Weights of a small mixture-of-experts language model, trained from scratch on English Wikipedia: vocabulary 8192, a softmax router.
Below are experts of layer 2 (counted from 0) of a mixture-of-experts language model. Rows are named router (the router's row for the expert) and show model dimensions 0-127. Each number is 128 + 24 x the weight over its row's rms, rounded and kept within 0 to 255. Numbers have three digits each.
After each expert's rows: "raises" lists some tokens whose logits its average output raises strongly, later layers aside. This comes from a sample of Wikipedia text that the model never trained on.

# expert 52
router:116081138117165139093136139129131123111157181162119152127129138127127145106097118124109125139128166111132070161099092144095101128108141128155146100077131134158189114129138181173104130056140108147139088115119125139145190148109149107102148114152095139108124143162122118106126104144161142107146098118132103138137131125130125111138125141108108116137132146098109088090151093114129145112166
raises: "track", "ment", "ground", "house", "side", "age,"

# expert 12
router:139127132151116115125119111132106126134135103130107102145150147092136098144136116173142116142181130144163149177097156085152151116151122124111096124129145119111122126142153115113141147172119139142072135157164119103146120087148118134091132096141082134161124141118135130121086127147104112095102117145090112080141122120110081118130120117092148075109168132134139110149104199094137104084162
raises: " same", " latter", " larger", "ater"

# expert 40
router:140151150185100138130100107134126122101148143146130132129172130138115095151126132164153126130144134128138143147133123116148161140189137123094133126167094119127134086157188156089128145148125099136120136118151152110127119088106127120182155105112138113163136089092125111135087103139127128050138126143083141140125160142085146147098149104132174166135099117152113144142128167128143093122125
raises: "z", "win", "N"

# expert 7
router:140138135144127168135133093102121114110148098124102164123168117136101118157106123134140145121157093145104112158104078166177123137141096134131153142123106144112113148105158172132170137074118097149097098174125129077133135129122111100125146131101170126163149112134082114136109099178132137113123129125083149145138141154122114159112126127124142202136141110142088156120168135152105130096130
raises: "—", " ", " –"

# expert 19
router:172112133080125080129119120111110131126110143122141077116156121127115121142112132100076137130110115113128133120101133145100124176134085130138105109102146131097153137135110171125180103122115137145143155113130116111112151150129132145116081130164131111123128150143067117092110147184118117102137118113069151110145106135112105134111177137112059141098094143126095148093099152164146142108115
raises: ":", "ade", "her", " the", " a", "."

# expert 0
router:084134103103164047134155125114137111142123094122137113150160172127140131136139134102175162127110106132150127074145141114128138062102075146135106137129148109118123149114135149134116101146142131157106132142105107129138088151126132160159119149134113105113137146136137099131151145149153169149071133093123114076124168117083148093124116100120109128107174139122104172141114122128138154124114
raises: "alion", "isl", "urd", "ajor", "uary", "uss"

# expert 53
router:086169145131092115133120102107131146122144111093099163157151130118140123113153142124132144094119144099133137144148123130152121099159177136100158114137139114158116113121135126116130127155113150071129132142139102145130146118099137154179080069155147136145146140128127125144128131108104117091129180111135144114134141144121075116099130112137153190126093117143102154147157160151149060137188
raises: "s)", "s===", " stations"

# expert 76
router:150137103146102166127105108127137139161098161114114119148129147090153117120134122092115137133110129137186106083133190144101158099093141143138172132112085121124116115138092130098130159117134122119082075146105106169201092122130087141161116163121114091144123134142166080135142107113156123128101104143120122109121109087119133168120157113123132105136134144133138138113103122118148158094124
raises: "ist", "ist.", "ist,"

# expert 28
router:113122131116124162164103157107095174112107117153105136146146136155130114130094127159141179120142134131146162125194120123182069141171096130118120105138167091133102098119123146102119138103093138107118138133154180136089119131153117154111128116123151132128137101123136151151101176101104104144170133138087124171146115176147098116150115131106097128123162147126145087129149150136133139096145
raises: " (DST):", "St", "ino", "===E"

# expert 35
router:118142101109147150120131131081132148108140149115144077138145154190114116117097153159129169103133088124146102127115103084105138171138067131133114130126188097114166118098136177163137102067088154153123166152113155154122140159094122147127109124132176161133126169173140123115122127130145142163105128116118142139133125113122145139166136134117143117126119131151113113112125099163106103122113
raises: "ences", "iac", "ic", "es,", "omin", "ated"

# expert 5
router:177158120140147099153123140102142090116151154132134146135124124103132135143143142103131068128141170149131136120143116133185088142121164132136148111177109142110130110145154081101130156158100115134110125158150145129078095090141161164102137130122144111095115134099124125097109116154093160115192115106096119126107128114110105135160100074148115110144141159102178128125153134117136079133125
raises: "rial", "enced", "fessional"

# expert 50
router:079116132180148177125108120117126129108134121139097157119133128143133133143103112180119147137129145141097091148099110111113109177097171142123130120135141143138109120146136155144099107136086117166145113129132112111187116142126117066086155104090151119146111108102185151149131123118145149135108102133149156116096112143137134165112126119113145155161150082122128119117108108099079087093088
raises: "ph", "p", "al", "c", "class", "ple"

# expert 51
router:078101124128149125145108144089107135133127078134085109095160134147128151162152124147148134123124133107098130115155175110177134106143109143110162118134148118150112126148128096119152115087128163134126093136155155172152120108095125130117110106106158166148139151187114156139130152093115087142088145131132136134156132151149096144115142119103152174134173102149087115122131172185144107133149
raises: "–201", "–20", "s", " killing", "–19", "–200"

# expert 65
router:102143125155135139137164120159141123132163094123162111149116112146130148118104127132194122100141078138108081138102138111096079129113168123160120167109101168165117132153172175091161109078134126134077141136130152095159126102131153137144123128100092137158146130155143114133133164127129134122147154134125085120160122116112144132171111153135176128116096130101143126128155119115132091147092
raises: "le", "led", "ings", "les", "king", "standing"

# expert 18
router:184162125118119206072159158127127110159105160125122080099154129154142141108091132136100104124111121119092101114140149145095169114166088135163160100080117144119136108140108162092132098137105158156122125117097134182123097147145139129130123128127103137171127134170101120113106104133157134151108162129122136162153111128135106157131120131127133131114139096138145106143139124106163125126083
raises: " 1", " 2", " 3"

# expert 56
router:117160135138113078161101141088110151104132076151149110127129122149101119147124127161080128145160137184123174149131117162157119101141103119105091124141152097160102123133119092123140116141097123161172117143144147106109114141120130153081109121143168074127142128089141141163107185151072147122151146121146135121127152130131102120101185133096124162123160152136138142146109142157130124132136
raises: "ever", " Their", " They"

# expert 3
router:107079126129137139159133127097115136096095084118155115169092110126116125133155101156159107133139084127086093122145163099132084146166140118156124147147173097123113116109148114150137113115148116155075110123161114149125113064164169126137085108107127145125127137116135172105132133132115106168155141162116107083123127135105199097144145130124128154134118144147165137136124159126147111120141
raises: "es", "omet", " 2013."

# expert 14
router:123131130122113137137135134126110146128133152127136123149141198167149133117108131132161145127066133149126158140111115140132113165153103146119045128151116107109096099116134109115131130135110167087095109129154162188079128137170100158141097094136130157122130114106118095114111146138092110166141141150132112122134127154109158145190090135119090137117133118182161116132146153132162139131135
raises: "ons", "st", "ers", "le", "ese", "over"

# expert 31
router:129120172147118174099122109149118129138133162119116121085122098170182113124164124140102108109064150134117143139158126145116131151137090110132129142099062143137127156109129136108159144125083114134107160123107128124136173181113112118134178126113145165174132130147118110106085156109130123131139115122133164164154067142105123118119112102125146115119093138186138118114129116087115138146113
raises: "ation", "use", "ident", "as", "us"

# expert 58
router:129144116147094145153150099118147128119138096130117134133140090148139125129181153126159099128118127196155147180166127109121164124144115143107122147168142151143102123123182106106127116105128110121094136163137098148152136118104155168145175145146173114100096134126123163135129106144112144113138151093150122077130172123085103145116173093113124133143113162125090118162144117124137100171101
raises: "s,", "sc", "man", " |", "man,"

# expert 46
router:099095136107121125156145078112130127129163120113105151084144105132124119159132118104166147106116145139086105116136129154141101154132074136124159144149114124137104106127138140136117147063070177156132113151129151116145152112112124142157082109137159157161146164143054148121131130132125116117120127132138159136153170135136074146095161108113144156128117117123127123127144155185136077131133
raises: "0,", "7,", "1,", "8,", "0", "3,"

# expert 78
router:076146126136106091091160157129134133120124128138124113130100097159117110143167093140186174142148102152146135098167121140148151120115170119132164106091119146117154093134167131141100144128172137141089151119129127156116119097134133134161120091144108144102116125125053187095139120143112107111139138118145151114162133125147128095110131151137139107146107121115143133128088134107143153197151
raises: " the", "tt", " this", "t"

# expert 75
router:162127102156110131110140112155141119138107140130132110115117130118106116116128156148111066130110175091098071156109127111110145126131170103117111111104101112098138118187150144130150184131149122113123125131112073190163116109116120099135138148129125094114112121140141162121111159073167146121130118165088123107115101108162166132080121108154158110142142145142150132116141104106085114129143
raises: " of", " she", "berg", "en"

# expert 21
router:147150145140121183159118124082107137169122096126163137116180151161148103103138134124115117127120126121116147112194115138132127184111122114165141141130108105140135165099110139122129165130117102141137098105143140116127164108161145105126157135124174121124128131138157157189102071108138109134152154149113125183136125156116156156151131091110092180137134102162147102103150146126129106112114
raises: "unn", "e", "and", "out"

# expert 59
router:125117130110147058111123131134133124139110129134143083129137074088151116131100113153114159120104143116172138108093116139123138139107122131129120070124160133111106127136113089128162109131095131104133141139138118140098128164111120127107100154127073066119143135151107182097134188136124148148111092130095108112098111116122111165135138127129101118103127122133097115171090131155115113142053
raises: "s", " and", "-"

# expert 64
router:120158158154108133119113146109129119133107146131160166121178138114131095124155117125099083137176158136122165164154149162143125128146142145136090099140145114106141138107107107103108144178098148088135132088125109105101131121180086110093154108148145116132105105094151189135125059129149113099130146131146139164146141150106153111112137127087119149139100141142146135089119142107138156106092
raises: "ock", "awn", "uke", "aves"

# expert 25
router:137145140155125127129136111159128135120126099141168115130153084144148132143096159169136125131144127115150129132097068150115123173123156112116142130138138126158124126144176129128157139126110104131182120134112099073123093129170124073090188080098152140155132129092128197104125144111154148132124116150120137137123146129126152118149080127144126159130100086165118142151119110096104089131102
raises: "eline", "illa", "reat"

# expert 43
router:103138133146119156145150115094119151126133102132102123129153111141148115110170139121176127093105150131134146149162123133102108143161148132100149131126132113167144111101128117090103136124121151063099133144154102176139150094084159152164119101152169144126114125123141181141143096107139112126138151096136092112126175145121087122119122072118132165124103131123103110158184156156145079155148
raises: ".", ":", "on", "/", "y", "h"

# expert 66
router:106152102115112107119156131056115101118116152130085140137119132163144103142166150150132134122103120155126170137141135107167119123132068141131101111166146098082136130147153115114148135132133139085121169141134100140082128172110126182117155115151147102095129111148107174113125097155133144167115141085141153108163127128110100123137163092118134134145138150123130077179104139118139121162127
raises: "us", "work", "us.", ".", " collection", "s,"

# expert 37
router:058145119093113057117124145109147119171150095097137096133124152134130148130151127174121144160158116095142144118162112119161122129157101180143129181152137167111113127133116141111136129130099124105156150135095119081094109149139163093142098154133136156139100111152103113110146134073140129134124100107151107137127126084105141146156103155148183124125143133141135150159131107147142139114104
raises: "W", "=", "Personal", "Sh", "M", "-"

# expert 13
router:129192127131139168134154147141126134148129164112161094118102064112142126118136087127130107091162126139128115119140138156090147111138174133162112133104128123102090113133086146116153113113123156137100130115122155154142138131136142145110140127134099137139150139134178167100115102160137111154151138129114136163147102135117174170156149121132073122100106104172092121107155123083156148124067
raises: "ors", "ister", "ures", "ivate", "ures,", "ants"

# expert 34
router:159125145145118152131140112108107115140121132136132102129112158092139104139156145158166127154137142128129173147097158096173147143140104103089144139091125077123127123098162100102147133141121113168085135136165108155131128073203118160102119125142101101128135139113149160120111080123103117095118149116112105099122124115138096108145126100101102095122138133114128104148107196122117090089127
raises: "n,", " same", "n"

# expert 62
router:127113129119140134145139168162127143146096123149162107130131136083127173111114132104162160120140121108170129084112147152168170096168134144130135139093159159127101120122088091131099101137152107141123142113123137155124100136112167106139085143155096124133114082135111159121126152154129131161124157126129117121118143131118131128108114167113083203110153089100085109132115135132138195157108
raises: " the", " a", " and", " in", " from", " to"

# expert 30
router:174144105121148122150120146097126088129135127130125126144112137127109094106139120086101105120144147130124140099149116139185121159115143113132164123135127130091136128140135119124112143154134139141147137166176126142092091103123125174119149117135175104096134179107084119093100097126085153128187144144122138109140104128144104132128100114122126086148151156113183065150136147133130081173167
raises: " Pos.", " Nations", " Own", " States,", " m)", " Final"

# expert 23
router:168109130101116109125156115139130180116132144114140141153098163162129136132119081129167128162126102140153194094146156115148099137114170106153151105126127129127128091119132141113146096115196121170090093140155110107137096109158177175151121087134087137103142126086112089131119153115102095126158139131128103104106144135140144125139112117135143143142146142101130139166088145121123133167115
raises: " any", " these", " notable"

# expert 10
router:104130102142155133100141155109128156108088132105115094148132141144149152121144143126134179128144064095173131090137147136128198132133141124113156098101155098096141125119119130183094071148152118136124145124091126172116157093116132124137129118148107125108082110142109170121134129137101104149125126122120139101142140115154104088141143164130161122127165139119078135108070142114127158137148
raises: " area", " area,", "ibly", " arrang", " parts"

# expert 74
router:136170137085137139104122145098125122153134163140117135117116123168124105115159137144140142123171092155133154116158077140079159172095130123157121075099139139130159119114119154156117104135151167130121169127130110122106191148053112136114162120164124119113134138113118162124129130143123106135120122119165139109172133124112096093126141140095116117112076124141083160105117150159117150156129
raises: "s,", "s", "s:"

# expert 67
router:118157116089154104198129151108128136141172121125120189118124144143130156134111164175126098143134123139123147147156122102170110103106119153108144103182137175148111109155154127128177135118129093158104113156157158123108139127130139120127130165124163144133135132106102083183112116140088104130134176093108100122143124127119107125136167121134132135091111169101125122160126139141133116138183
raises: "000", ".3", ".4"

# expert 70
router:157101133131140091158145132132119126133108117124118146124120107114090112153146135133117136138107117129106149129126151109170150100094096147117135115146117144149131117146132099142176100118157127132119149132135163134080110134112127156173177110086137150142154133105141095167113156119076130150184153129122108102122167125083093111103200103116135134068130163123143173156121154123120160146171
raises: "ering", "ove", "elling", "ered", "ava", "abad"

# expert 77
router:141148124081131141096120116146127136137126117127086104090139128149122172117123132108128115132111127126096140149113081158117102151104122129139189119123110108126139147116128200115139104142121139127140114099106168099139156134143094128132134117096138151116137101130123090147156093141133136152091139094173144198159113127134132071147090123170119049118110142125132139120164102107147115117161
raises: " Press,", "eign", " area,", "ue,", "burg,", " Street,"